Experts of a small language model.
Size: 14 layers, width 256, vocabulary 11438, 40.6M parameters.
Below are experts of layer 7 (counted from 0) of a mixture-of-experts language model. Rows are named router (the router's row for the expert) and show model dimensions 0-255. Each number is 128 + 32 x the weight over its row's rms, rounded and kept within 0 to 255.
After each expert's rows: a language model's description of what the expert responds to. This comes from a sample of Wikipedia text that the model never trained on.

# expert 11
router [128  76 109  99  76 155 156  65  57 169 142 133 137 149 146 120 114 183 120 123 128 189 151  80 188 166 151  79 128 142 135 153 172 133  99  91 108  93  58 138 101 103 108  89 100 168 144 152 150 136 156 105 156  86 142 135 115  65  99  71  84  65 146 143  96 109 139 135 134 154 104 147 111 112 125  95  99 127 155 121 130 125 118  79 123 194 171 130 134 169 163  88 191 110 135 129 167 135 163 136 156 133 143  89 112 145 129  74 124 120 178  98 100 125  60 172 145 109 124 127 132 100 133  43 159 209 112 144 117 102  76 153 100 108 165  75 183 168 147 105 165 158 116 106 103 167 135 164 182 135 157 144  88 117 156 134 121 166 112  85 117 121 121 154 105  90 156 129 133 163 131 150  81 114  92  50  93 179 147 156  80 140 141 129  64 123 115 125 169 118 134  91 121  89 142 102 172  70  86 150 157  98 135 135 137 116 123 116 105 159 150  97  55 131 132 101 164 120 132  56 139 171 177 126 204 194 143 132 144 171  84 112 136  79 130 159 126  97 151 153  74 117 122 136 136 105 148 132  93 115 198 128 131 103 124 162]
Description: Capitalized first pieces of names like Dav, Kn, Ag, commas in taxonomic authorities, and Thai, Chinese or Korean script bytes.

# expert 0
router [116 112 115 112 174 112 114 185 148  98  68 103 160 212  75 132 148  56 146 125 170  58  85 170 176  98 113 107 154 118 100 141 128  83 149 191 104 140 164 117 108  65 176 136 110 128  86 134 131  97 122 116 136 176 226 188 144 147  84 132 132 134  46 142 150 126 110  72  99 115 107 114  97 146  90 195 142 131 122  97 150 157 122 144 127 100 123 159 191 133 142 157 166  86 125 111 155 144 110 180 159 119 113 151 100 128  99 125 104 139 131 153 176 194 170  85 201  91 160 144 157 161 138 148 154 185 141 108 145 135 178 139 127 119 150 118 100 105 113 177 144  99 125  71 176 121 159 126 150 125 144 146 163 148 111 183 107 105 103 140 104 161  98 146 141 138 122 130 114 116 201 109 108 206 133 164 191 130 139 116  94 176 109 139 119  84 136 146 130 185  82 127 149 207 138 150 102 105 137  92 139 142 147  68 126 155 111 153  95  60 132 138 147 150 140  94  97 175 124 125 123 117 171 175 184  97 170 151 100 145 129 100 124 128 155 135 184  90  68 137 123  97 101  93  96 124 136 100 163 114 114 110  87 121 111 142]
Description: Digits, percent signs, dashes, pipes and line breaks in tables, scores and infobox lists; also early word pieces after b/B.

# expert 9
router [175  97 164 111 168 134 131 113 127 171 148 124 119 178 106 132 156 137 156  71  92 100 136  98 151 138 123 114  88 127 174 129 135  96 127 167  99 127 101 182 139 166  99  90 127 125 151 101 188 137 130 150 130 198 143 114 129 147 102 126 111  69 136 213 181 129 133  96 115 179  52 181 132 181 118 143 152 105 143 103 135 102 112 161 145 159 159  66 160 127 139  78 207 113 147 118 157 126 126 161  96 176 155 150 118 194 102 143 133 178 186 133 121 160  84 127  90 141 186 162 165  96 139  63 124 155 190 120 152 129  71 181 139 122 161 182 154 129 122 102 121 153 105  50 107 150  91 171 155 120 116 129 140 106 151 158 107 118 109 116 135 115 121 110 101 108 168 138  91 163 120 125 123  89 111  54 114 178  81 164 143  93 105 152  99 127 132 135  82 156  33 109 127 143 115  36 133  95 179 135 148 123 120 148 191  74  94 116 119 155  84  47 184 140 152 113 107 167 177 117 137 150  87 111 143 118 120 118 139 148 143  98 144 172 121 147 112 168  80 139 153 141 122 127 167 133 169 147 115 121 185 130 147 138  70 150]
Description: Function words in statistics and census sentences, like less than, as of, there were, plus table pipes and spaces in results.

# expert 3
router [ 93 179 165 128 149 143 102  74 176 110 138 153  81 147 119 170 139 126 157  99  79 187 133 128 130  84 148  46 190 110 129 153 109 108  92 100 124 107 126 165  95 118 124  65 123 148 164 137  94 119 178 136 134  98 139 165 185 159  90 133 141 158 168  66 107 111 170 159  89 168 115  73 123  76 146 136  93 115 122 143 111 131 119 120 155 122 160 137 140 151 123 128 113 158 104 168  72 154 130 131 145 110 111 118 166 164 145 126  95 102 159 144 191 208  89 144 151 176  94 121 176 156  91 174 119 166 136 161 207 150 151 167  89 115  98 129 136 146  82 103 102 141  92  53 151  90 120 170 121 128  99 113 110 142 131 110 146 161  77  99  77 154 175 148 108 124 107 108  90 164 137 154 115 106 106  69 105 201 167 129 124  73  94 148 128 139 163 136  89 165 116 116 131 183  99 139 189 125  97 120 160  76 144  96 137 161 145 115 102 172 159 117  90 160 117 118 174  56  94 102 112 143 117 159  94  78  75  83 114 101 105 114 116 172 109 177 122 139 181  57 105 127  86 133 166 127 126  81 101 147  89 189 176 104  92 122]
Description: Past participles and reporting verbs after was/is, like described by, directed by, written, announced, plus See and Preceded headings.

# expert 1
router [127 149 129 123 168 143 161 144  64  78 153 132 190 153 126 148  57 136 100 142 121 190 123  92  81  96 128 106 102 115  43 146 128 109  85 121 100  93  98 154 119 125 131 109 151 123  97 142 126 158 153  61 122  48 208 113  82 126 134  63  69 119 115 136 109 103 156 135 187 145 128 166 207 145 189 157 108 164  97  93  42  94 143 135 129 137 150 114  76 122 142 143 158 132 121 136  67 117  87  82 136 103 157  86 126 151 141 125  95 148 138  83 115 121  85 112 165 142  98 113 127  75 163 105 134  77  97 117 133 140  38 105  59 114  91 121  65 149  78 119 125 110  85 107  71 167 151  69  92 125 113 137 130 113  90 118 103  89 151 137 107 177 150 146 102 156 171 123 139 194 177 135 125 101 122 148 106  89  88 159 119 117 183 160 147 153  82 130 103 127 156 143 155 133 147 159 172 124  55  89 136 111 148 124 101 109 140 156 112  72 151 105 133  97 107  89 161 143 114 149 179 129  90 118  92  83 124  67 149 129 126 166 166 116 135 148 157 112 119 201 122 144 128 145 107  67 128 147 107 156 121 127 154  96 129 137]
Description: Infobox field names and biographical verbs such as born, married, died, Country, Apps, FW, often at line start after a dash.

# expert 4
router [150 139 150 156 159  81 153 126 137 111 136 126 128 114 102  97 134 145  41 112 123 128 139 142 123 145 143 153  44 109  70 109 159 128 177 168 190  82 133  93 138 115 184 109 189 100 168 113 121 151 127 120 143  99 150 127 136 162 116 103 109 167 195 169 114 167  77 140 119 140 141  93 153 167  80  94 135 115 120  70 152 154 204  69 150 183 105 111 153 101 111 100 171 166 104 100 125 102 140  71 138  69 150 114 152 191  73 120 176 105 113 128  68 120 151 107 136  96  99 101 137 141 137  98 111 150 132  60  92 111 155 120  74  93 100 143 163 113 104 117  96 159 108 171 118 123 118 108 101 132 137 169 145  92  76  91 112 149  99 103 128 153  87 100 161 122  88  92 135 116  83 115 177  81  79 226 133 139  99 102 106 121 137 177 170 125 140 118 104  99 173 108  97 141  84 136 147 127 133 152 130 125 140  69 158 118 190  96 176  78 110 173 155 107 151 104 164 115  64 162  88  64  98 105 115 102 116 139 169 133 115  85 115 134 149 141 144  71 174 187  47  90  87 130 146 126 166 162  95 142 142 146 106 120 149 115]
Description: Kinship nouns, pronouns and determiners in plot summaries and life stories, such as father, wife, his way, We.

# expert 6
router [110 146 116 118 136 159 121 146 153  62 152 198 101 116 115 156 153 153 100 162 168 156 152  92 163 159 118 111  80 123 139 155 200 201 134 131 112  86 109 132 114 124 147 102 154 143 134  66 192 149 158 148  78 161 116 127  93 147 182 118 114 110 170  64  51 122 150  91 116 118 211 133 141 123 141 146 130 107 192  93 114  87 175  75 115 156 175 127  53 132 134 139 144 129 164 110 101 153 148  89 133 130 123  84 153 165 144 158 147  77 153 135 129 136 122 191 114 128 185  95 123 170 135 178 130  74  87 127  98 147 108 113 159 105 159 102 191 125 180 121 106  56 160 129 108 136  69 133 130 103  55 160 106 141 169 150 114 142 209 131 148 151  95 120 121 130  95 106 121 161 142  93 157  81  99  89  76 145 122 130 128 106 150 165 105 160 109 131 159  82 178 134  66  96  98 149 169 140 172 135 164  98 134 151 150 113 121 134 100 144 146  68 177 157 185 131 151 128 144 169 104 168 123  99 150 177  86 206 139  63  83 176 107 149 143 105 132 174 108  94 123 162 184 130 155 133 127 148 143 123 146 124 122 156 121 117]
Description: Middle pieces of names and technical words after an initial letter, like Saint-Casimir, Chastain, hydrocarbons, cope, plus table spaces.

# expert 2
router [143 109 113 146 124 159 145  86 106 179 152 137 165 133 197 131 153 145 175  80 189  59 106 150 137 133 111 135 162 124 130 138 149 100 132  79 119  82 127 154  99 114 134  63 113 168 141 123  90 171 164  67 141  99  68 156 143 164  79  99  86 129 135 135  64  61 116 125 139  98 114  96 110 100 134  92 136 153 142 124 139 103 179 100 139 112 161 102 172  83 144  83 132 125 153 112  51 104  59 105 122 100 143 118 156  94 141 130 115 119 136 115 165 138  80 118 151  97  49  77 161 172 185  83 178 201 109 140 144  88 176 106 142  77 134 106  84  99 169  85 149 124 181 101 129 175 132 175 178 133 171 105 106  99 218 154 138 169 133 157  63 105 128 122 122  90 149  97 180 121 111  54  61 160  78 125 119 120 122 129 155 127 123 119 122 110 114 123 143 161 128  91 133 124 122  87 115 160 113 172 155  60  90 140 141  76 118 186 112 101 147 120 114 138 142 171 150 101  98  77 126 118 135 120 137 143  87 153 103 103  98 126 124 108 129 145 138 164 158 130 108  82 141 125 108 193 136 145 168 201 145  77 164 132 125 151]
Description: Second parts of compounds and short function words in descriptive or coordinate-heavy text, such as woodwinds, flagship, board, ground, medal.

# expert 10
router [121  78 140  92  91 117 130 160 114 157 129  90  42 107  66  88 134 139 160 150 110 168 155 153 114 147 196 146 113 165 187 158 132 172 116 181 168 201 126 172 136  93 147 139  98 133 175 125 110 133 114 144 149 163 152 112 107 112 147 133 136 166 162 152 127 122 107 128 145 171 109 131 126 122  70 120 164 106 153 135 137 172  32 210 170  82  94 165 157 148 106  76 126  89 151 172 150 143 147 119 115 131 144 111 158 132  95 151 121 120 139 119 160 153 141  89  72 158 159 189 108  96  43 136 110 140 127 109  77 138 178 195 124  83 158 142 147 117 172 142 108 104 118 102 123 130 172 137 167 157 170 126 115 130 146  90 108 138 128 133 110 170 153 211 162 121 143 124 161 139 132 149 106  96 159 158 152 126 154 161  91  95 123 140 160 132 155 149 102  65  97  94  85 170 101 117  65 151 133 132 137 127 142 101 123  87 152 108 137 157 163 204 104 102 111  83 110  94 190 176  92 117 123 156 159 136 155 182 137 116 163  60 125 125  85 111 114 143  68  67  87 129 156  89 166 115 132 154 151  65 156 153  64 168 148 123]
Description: Conjunctions and modifiers such as but, although, same, latter, highest, and digits 1 and 2 in dates and ranges.

# expert 8
router [ 98 102 120 102 129 172 157 140 158 119 130 152 148 126 138  89 141  98 183 131 146 149 113 172 133  83 113 119 144 113 192 114  80  95 124 109  96 102  92 117 138 191  93 209 149 125 115 140 142  97  75  92  97 112 116 121 122 149 141 150 140 128 128  98 195 193  72 106 120 139 168 168 179 134 142 115 123 156 122 226 167 198  90 113 135 138 106 113 142 123 190 156 120 110  92  91 127 151 143  91 112 160 105 196 150 139 164 163 134 116  80 127 101 138  88 210 159 180  68 114  97 109 172 141 130 128 119 111 127 131 132 124 126 131 140  99  74 104 149 107 168 161 171 157 166 137 105 129 157 104 128  84 135 125  91 146 118  90 155 207 190 118  87 117 134 143 132  64  90 103 183 129 115 113 131 113 124 113  95 150 160 209 112 124  64 134 121 144  44 108 153 106 143 156 190  80 100 114 110 132  68 137 143 177 139 212 124 173 140 113 113 158 100 160  89 127 155 116 163 161 166  88 143 121  31 119 156 139  74  88 108 158 120 119 124  96  87 122 138  94 120 158 156 141 143  84 140 118 174 115 123 166 102 132 143 149]
Description: Word pieces within names and foreign words, such as Angeles, Diego, Greensburg, laundry, Roz-, plus digits and diacritic letters.

# expert 5
router [155  63 132 141  94 151 134 139 113 106  68 158 163 130 172 114 145 134 123 166 125 107 107 112 122 146 142 129 104 141 192  99 148 145 140  46 104 143 120  99 127 105 157 137  59 136 113 160  83 128  95 161 165 116 165 106  94 158 109 135 126 117  83 111 108 109 161 145 100 152  96 172 107 150 165 178  67  70 163 170  95 159 111 174  76  80 135 191 111 143 151 145  69 122 152 156 170 208 178 178 146  81 185 146 174 115 183 121 135 153 111  76 118 139 140  96 115 163  96 112 108 123 148 139  80 130 159 138 136 163 113 147 113 150  96 169 173  86  84 127 178 104 133 148 117 118 107 146 120 129 216 132 125 155 123 165  88 170  93  66 134 130 126 131 130 103 110 120 115 150 115 129 127 109 164 134 157 127 108 122 164 108 118  87 121 159 102 131 180  92 179 148 158  92 183 150  80 170 160  87  74 167 165 174 155 123  89  74 127 167 121 179 114  92 104 135 163 121 151 128 159 169 173 102 210 196 146  75 106 117 167 140  98 121  90  81 119 114 143  70 101 181 147 128 140 168  53 154 124  95 147 105 166 127 118 119]
Description: Inner subword pieces of names and words, such as quartet, Marquel, clinic, Dinamo, plus suffixes like -itor, -arian.

# expert 7
router [160 127 104 126  85 162  66 133 119  96 100  93 129  69 194  59 153  96 108 150 118 162 169 113 197 153 123 136 102 138  77 100 167 172 124 142 160  69 110 163 130 113 152 159 105 110 115 138 164  44 196 144 104 139  85 112 109  71 119 124 151  96 114 133 139 140 110  65  81 115  93  93  56 145 132 147 169 121  84  87 138 119  69 127 154 145 100 158 157 164  81 139 104 121 136  90 171 170 143 145 134  97 156 115  86 103  99 141 158 114 155 155 125 127 158 150 132 150 100 159 110 153 106 144 142 145  81 171 133 133 159 124 147 139 175  95 133 117  97 134  93 138 170 168 165 137 170 133 152 122  96 139  59 191 164 131 123 100 165 163 119 151 130 110  83 119 138 155 119 110 152 169 138 156 162  96 132 109  99 170 117 120 118  64 151 117 109 137 192 109 114 130 134  85 166 128 158  79 157 105 103 180 126  65  76 167 178 168 192 140 139 104 181 187 148 157 105 219 107 124 145 192 135 182 113 111 136 120  86 145 121  98 100 108 144 150 175 137  87 115 165 150 156 154 106 102  91  85  94  76  63 122 116  87 109 157]
Description: Second words of place names like York, Zealand, Francisco, decimal points in vote tables, coordinate marks, and word endings like -ry, -er.